config.toml
n_layer = 15
d_model = 192
n_experts = 64
experts_per_token = 6
d_expert = 32
d_shared_expert = 0
activation = "swiglu"
moe_layers = [2, 3, 4, 5, 6, 7, 8, 9, 10, 11, 12, 13, 14]
router_score = "softmax"
normalize_top_k = true
routed_scale = 1.0
balance_loss = 0.00789
balance_bias = false
router_z_loss = 0.001
init_std_router = 0.0197
lr_router = 0.000387
vocab_size = 16384
norm = "rmsnorm"
norm_eps = 1e-06
tie_embeddings = false
optimizer = "muon_variant"
lr = 0.0163
beta1 = 0.95
batch_tokens = [65536, 131072, 196608]
seq_len = 256
train_tokens = 490000000
steps = 3799
dataset = "wikipedia_en"
Below are experts of layer 2 (counted from 0) of a mixture-of-experts language model. Rows are named router (the router's row for the expert), down (a neuron's output weights, with its number) and show model dimensions 0-191. Each number is 128 + 32 x the weight over its row's rms, rounded and kept within 0 to 255. Numbers have three digits each.
Before each expert's rows: a language model's description of what the expert responds to. This comes from a sample of Wikipedia text that the model never trained on.

# expert 42
Lowercase word beginnings
router:155129163095185123169089194098169089075115113141154086182088086097092159079094098095079171162167097160166165100105103103157088086155077094157166100102167150166096080113096156170102154100155102174143094109165145152147099109103100095101094131098097092165163099101097102108099152104089091158102152090158177137099099112073156139158151104151103082096150142099090088105106106097176149176153104082104157101102146109158163086173108095154089096111111101081102096143107157169145140137159153105087106094163089089104161139097110097156089079098098157145087167093159166155111100155149155161
down2:094095159115149129161074181000116148181144176145109100165095108127134111127121209122112170135085111120152162146050138115134129175127166139161117136170145145144147131105133097105101125103126139172134109099059045115159155132178158117144119144123132103100099173094164104098071068081147100125145090114072134114147086165097120135158238088152127123100165096132158120171096130134145089113098121155177111118149138131163143048164095164160159150176132108129127180119123139124158098082099126142131095134110119116135164159150085112112144130121116117130143124098122160097163116111112183183

# expert 24
Ordinals and time adjectives
router:156153148087150108117092131116112093090065083160164121148115119106120160117092119101117169177124090184143162100088132106152092081160137103188160107076132123129096072093121144126061110132197116141125089101140146151150108106111116071098069152084094104166127102094068106120126143123123098158106157101145123088082143133119187153145146104146106084092166067093087115087073112127143147128147101108133161106098151073130167098182107071121098086103073102103073105182117168147120191135161170116082117106148076110122117137084100101120090116090087179158123177081133171159096096139165118215
down0:162163178120137133122139120122111119123047161151154108103153111095167186133143156089162147133098105144061127152140101161111101114152132114170124164148096173104125113130093135129133093148127135131226155164138069142155102130147120127127144113070142068104117146128123115122094119109068115110116124173183094112147095112124139167101144166106128103142097163136101061105084183090150141162160097098099103170089202029165130110184154093125128087139154095138052134138072166054119120118178139100140104167137215085135079093165148125129171095110183160166123186077109128112126156126108107113

# expert 49
Verbs, adverbs, suffixes
router:161124152112121110124105151093119061148092067152128118153100125085071160092081091112132139160160074160192151120102150104146096101164115082179201109088137145174105098129105152153113170092175136144152109090145162152152093102097107091091079176099093117190130096101076084132098137110103063148106155100142150142118070064102153145142162120150111117110137114102108106119106103096178142157145099133115167089085145058196163099154114108168094109103093091116106074186092163162104167143157184092085100141141089135111163170111089117184106098099102194140115149123175151143089110099143157151
down0:124086139108138117132146112091186101123042111085041043147119112140181130115133118108127116110171113147136140096033074103112131144161175098098116158127084096137073139145089112144182115077140139117133109157163166171176153105119120180112119135078081109080169091127156121156118142137110152150096148100163121186096110127118161103197154112168074157094111138113114069124115131074080131152124091085167139102110160174097159103139122151046159081130112125145090085111159107124093146157146148073128120055109142165087128185048135102084094127117154120121091144147149141107098128139152161127

# expert 35
Capital-initial fragments
router:157115164094155110157100166083151084083091098159140074160100099087103159076085115086096179152158110158171172070069083106156085100165101109151148109092155145145119101106086148160100157091166099156160091108167165156150110109113084104114098153090087102151157092104105101100098149109082093151093142108155146137104104114089125142176145088157104098100165169102101088097094099095168166164167101094120178090104150108170157107171102102170087101130113106096100096152097169165143122132181151099107114086164097084104164168110070103140082094109099120166070166086170164165095104146171164162
down0:076148154142195122175102130155150102114132121159129133067162166119105200148076130155126187072148135148095025087122075118163123102126100125116169179169128127104108081105151129137126147128120147127073156134085220103143160101145125148135114132099088140147096123138156170129110090095141140155066168126109103098136116134145132120124130062131136097061126158080087143119132125154114115083076140097170199104141126085097190104109140138124127056141161158065183118204084117079116129098188102180113119093137154118132148141123120187135174134139150131122109122131082165084108115083144186107

# expert 28
Noun suffixes
router:169163148129139126163114119130130115125127071122128103157121102115122145130101094071122173152146082192173154079124087094165094109203070110151137085089151129163089124137105133174109156097172127174138090091139141175146151116117139065100077187113122098150199115111075149141076159097068125173114196110155213150113166067121178112156124102155081121132125128065104105073107102112161153150123101073080147120073134082125149120147120119110105091096101118125090096128074137134133207125171159095128079115158113149114130140097098112204100086088123141127128150084125175146122117127162138182
down0:134149170076129117125134144122193069110096142118066122117143151100110198091124152119079118115151128134111134102053087102140095128095137143149106103145111109074108140087068136137101131180095102114136138170133141145121160117115117098106126176087136177136160120100144122158127130187140073137187153063089124170094043105104079126114157164173093148081154132105120093098172097120127120074075115118145111091120114118142116078073140063101077073143173073134085054135208151165066159130133130098140142129143137097092124150123149109126139144098122141088134158129155170130058068166184129081

# expert 21
South Asian name endings
router:169124149109151105172081169079129104078079086159141104160117083082096151110088110101098168159150127184161170113083095087156109099155109098170147106123144142141078084089098141167105164101166126170158102101173161157168128084101105131087102165099109110140138101098115102108117175079087093155087130101147167156080107064115165141151141090157079089105156122105102115108097078101156152156153080086117160112095146113163159087163095086177075098119119084081103090154091151144146160170167142106105090098153095080102151147091093082146070100110098165154102158110168177184099087154135164156
down0:142116173111156137165099125129156053118109122117086086106121149133116115131023146087107144083132117139114153131162100124108090176158146117140134108145106120121064124158096158134194182092113143167117107067152239115111144157101096132115130096072152141145101096098140084091105067145124113160138116085119119112098136127093194104126157128199112119133080102121124181104108149090120118111126103154134147129151135091188071130093176129108123099123172117119127144141073132163145112091204142086109095088142211074122100074094108092154101121039141121139119186084137158109087135109147077126

# expert 54
Acronym letters
router:143121148110163134147101122109201049099073124150106073139110087111079143099071106103123182142159122139134172066069092087141042070122117101176187103142176138121060097134076154174098166058143126160167102113151118177177130071123107114114130146090111099171156130123106053082113138113114135143124124107161134111115078109118127153168120106132095098068144123111116120085102105086165150210142121094082127109098155130181128092143132126145104115149083083095126119149122144147144118177126171053110120099166132132114141160110102100166085114131089151142080149129166154134104105127157201149
down1:124116185161120105122109137154142103181144144171147096125118134161126153209087113105071134126147148103171179132131201152088089123122087120162110108060181082125164100084105113085136128108102140094074162174120172149135141146115094138141140128142132091129156109118142067139177121154176142063179110150125102131116079160132064141172173122075083125128145117158152111073142135071091133166162190096165157136170165211191135141119117091128075124100101101171132118166155134040124123129121136134114148154151097186083117148116176192112141172094142107112123182135085114144080170136111108157

# expert 47
Word-start pieces, symbols
router:183111174088155107148093188109148099089096104138157089160094105085097177103097106089109141169159083160159180099096116115154099088164094089152165091096175152150087102101122149148106126101172108145160095118163141152159107098090110121103085131089074092150164079099105116080109155112103087164123169100164167163090098096097145131177166100181123096093153114102112095097097086083179148163142103090106162094118143107169168088172098085138106086099085092084116084158076145161138135157178171084092119105165118107093180161096106086111092095089119138151084174096172156145113104147156163151
down1:114112113158070133097138182140150113112133165040117173105161137190168130132083127120094115179165127113129152129176168118104146087125137177138061157105123127123166138199164117153149134161088150119072114217094141119125138144112122080171132222131138192117180140168165127127180107194095102177132128123154112117150035085143168107085106143109073120157098123166078116154133170112153174140128183137124120152156114146155112140086133166135133115101119090077144158080143130171152149061124110113140087107127112129033146100128133125139138100151153124167161102116148100078166130125174120102

# expert 20
Final digits, units
router:150120156088151092161076178093147089083098103158136089152089088085103161103092089111097145151154106164161159093070108098154098073158075103148160109113175159132101092120115139132092146083196103168161098110163164163147110102095078087097089159093103088156159108104095100112093162103107082168096170093156152148089097104100161159170168089161098116093136138091110083101114097091159155172160091080113151104092174098166154085151103100150104127124095096096122103180104163167148139131165154114101104127158098094089171148089122092172087105081072149144093151092159168177099122138160177159
down8:130071142117125127109130118138111097142121131141121143131113163119157130142139093049128130113167111076168146108141157073072104139129146142145147112152113130192125055196152170106088168165079063112137106068112072145081164087122122116152168110150168131109175081126198164146093068079131149150113181138118137117123120168124133105145165164164181087176133101136199098074138065155078163137137121079113124081145115112150203085096162101161125113119121151127082165113162142122129102168117151103034123133093135135030155152145107116185141115135109074104107085136134150120118152170138129145

# expert 25
Role nouns and dates
router:170095150093154098152082196093155105093097111159160096144098093094097161099086103106097157155159101165166156087111097099148094086145089084148151085110155144156089083108097153150102154095177106149170112103162147139165101090083099135091096144088097081163160098111118077107103160085114086150093160096150176171091111103088156157161158108161096096106158150098106097083095085094164167174131104088110154109101160122160154079165110088148101110087086082098107086159092174153151167155165154086089111093152080097083153155102103088137084100085109166145086168094166150147118124158154161172
down0:132120138146097101149075135113162159111145131132141083089113147161166109099162130151176088105125091134124125128123107147145135151145194170128154082164151175103174125085124128152170176114148089218085154120049129173096148055188146142132115165106123142137150169060107158109080131177092165078080158185144129142116129138140108124105125072124081125122121173151067076093118184137172127109099114174125140166128089156108138153154129148131189162154055138126126105114096081121149111202103078162166201070098159102143067116112086093136168129140135098121094139098112124122088104130164152172

# expert 39
Mixed pronouns and fragments
router:161133147082162102144082175074168095089098117142145093130096101101088160087094096098096163154173104162151160097078103109194086097165098088166157097099167173144093110098098147160096163092159108149161093113162166143160089080105107103088091127083099094164173084086104074102107155095101089186107157096144146137103116099097166149165158095164100084090153156095101096094101090092176155166152088086114159090101151116172154109156095072158099106122100102110095086156088167156153134140153151101095113114157118071105158153106108087131104108101093145156095167090169160155088108162145174143
down0:118086105102097127164118121089082123159106150107150115185199037104110113077142115106128128085147085113149129143158144109087083101159122146193162073090207101173114070115161039165131118122120164133110098113117127120166158163089104133133115171127106161114094041139117154148093105189140140166156119181066188156138059079094097106164176126106124095130153143133136162106181142073130173150150120101122127129123096096181145117179112161155110136180132151131131115128131103145089130123123084171110128109092106171113098108137161122077189150080105202115147148158171168136108134157138104128

# expert 44
Month and name starts
router:160114163066165113155093162086159098102075111146116099167104083101083163091096092095091154134163109149164152098085107107160097108165093095138169092117175137147107103116104164143107140089148083151175104084188156138148121087098083119106085153108096071163150072112106114098087165130091088147106141108147147130071098119089166141156147109156098089086167139095099093096112089116159165160135090079093162117099183116168167105163088096152084113116093084090094099152084171127150125143158135094091096090185103101086178160104104102146099088095094171145086167112175145154110115161164199146
down1:102090062165088169116110099127057174127166147130169138168122132134155160072151224128135148126163111109066101103129145153132126084127048055124140126145107138154156109130167160117101101151161165122137175158142141139124177134140145093120169076118097142121160106185102121130117166161144135146136166122072161123139115123090048126089132158117130104152110138106217099115205137180156107143152148085121068090170166105125117152142099136081146123104120137173123083140165158129151109130110155091196082151161166146099141082159137102053124147154142102122152101113105100054131177143076146079

# expert 53
Personal given names
router:160108178104162089151085187071154092087102101142177094165092095084088161102079124090096155176166111161153155114099103097146097101159097079167155099101153145155095101111094159160098143078181112153172100115158156153164130087112109115090109146099104076156143092089111081088093155095110103177107149097149159141099114105096173144171155082176106108097145152092110085109092095085176182166153089091080164085104170120168164110138098109154101106114123078104096100157094148158129158162159161096098097093162099089110180149102091110154101097109094158151089164088167153176109108148149151153
down0:108112183107176136127125140126130154133120143145147083147120105121053116156150170101115142151104067172129140123151163135161056150136070098099135144109109146148046119113103151136084095108154096156154121094155027109139137130084130144151134189144108157086124147083112198102153133125128121076081113158111105082139190182103157159175151126141142188184120149063168124141108125069127076152118086120174074088157187084095155180081180163206156140149124104120133139105177137082090100114140126146134161171156184105126104108142146132158140147132208158133127180098155117115140119131148136136

# expert 14
Century-year prefixes
router:176118164107149105158074175094158102090089104155147086142080076097093159091103090106093151166173104155164169103102108101153104100150099088168170082102169151155104104096092160160100173093180098156158093120173146155153107112094099116099111160107104095147162087101123111112099153106106099161115167107145169167100089106083167167173156078151093097088149152087097108111092100095182165162139094093107166114094158106167136102139118083153091102108093087101110086175083164156146155144152173115092109096163107085096163135080109093143093100111106148170069171092161147160114106167172183170
down0:108214138118135075132079125143114154141074116149143137165112165098113142060135166148121138154016052159136138140159123116120091151097105174088149123139115177121140089150162152121168103061104116136098090167085083109159125146105131067132111108100122097185076144055146120103160107130148142053149096078114164127157079136100152159157150157124099114112082117114146106067160090127132145160153147088089125089154104109095149109140154103175116140152114140148096144163107121166168167107175238129084126118173156131130116190121110162076145117066125123123136118122118137105086116126056132144

# expert 26
Name-ending word pieces
router:165115127131122134215106102091152041107095094162131132164120104129088129107129105088117157150168120188176185086125038100145085117118121089193163117135147136120066118151088122180131115107156101167180100115182141186132140058103124127103109200053108137147180137111101148141096138062123119146115146112154223096105138051118182108129137132131088108123147105037091101107117063115122154123140098106053125121118151132135136110157090114118097112101131087128118117110105132142133146115161143134095080129141122064130177140128090103182081094106120138113140150101141154157106119113132112158
down1:096130071101091147145117147128063190147129157130156186100121130148146104165139158113110089110115155091145206131140104118149092146091117105137131117116110162064122146114118123121164144150207191169119120137171116160109130136121145150134108127126109193120131166201080080097156139106122150110120189148151123071143142078116130074091110157166104143169170096131069050161082142129096137104108135109060124176140159139074101085077128157133153157138113132111133175129105098120072084141147104156219100172175084157105127111090096120135124129068208153117090151104158142058145110144126122177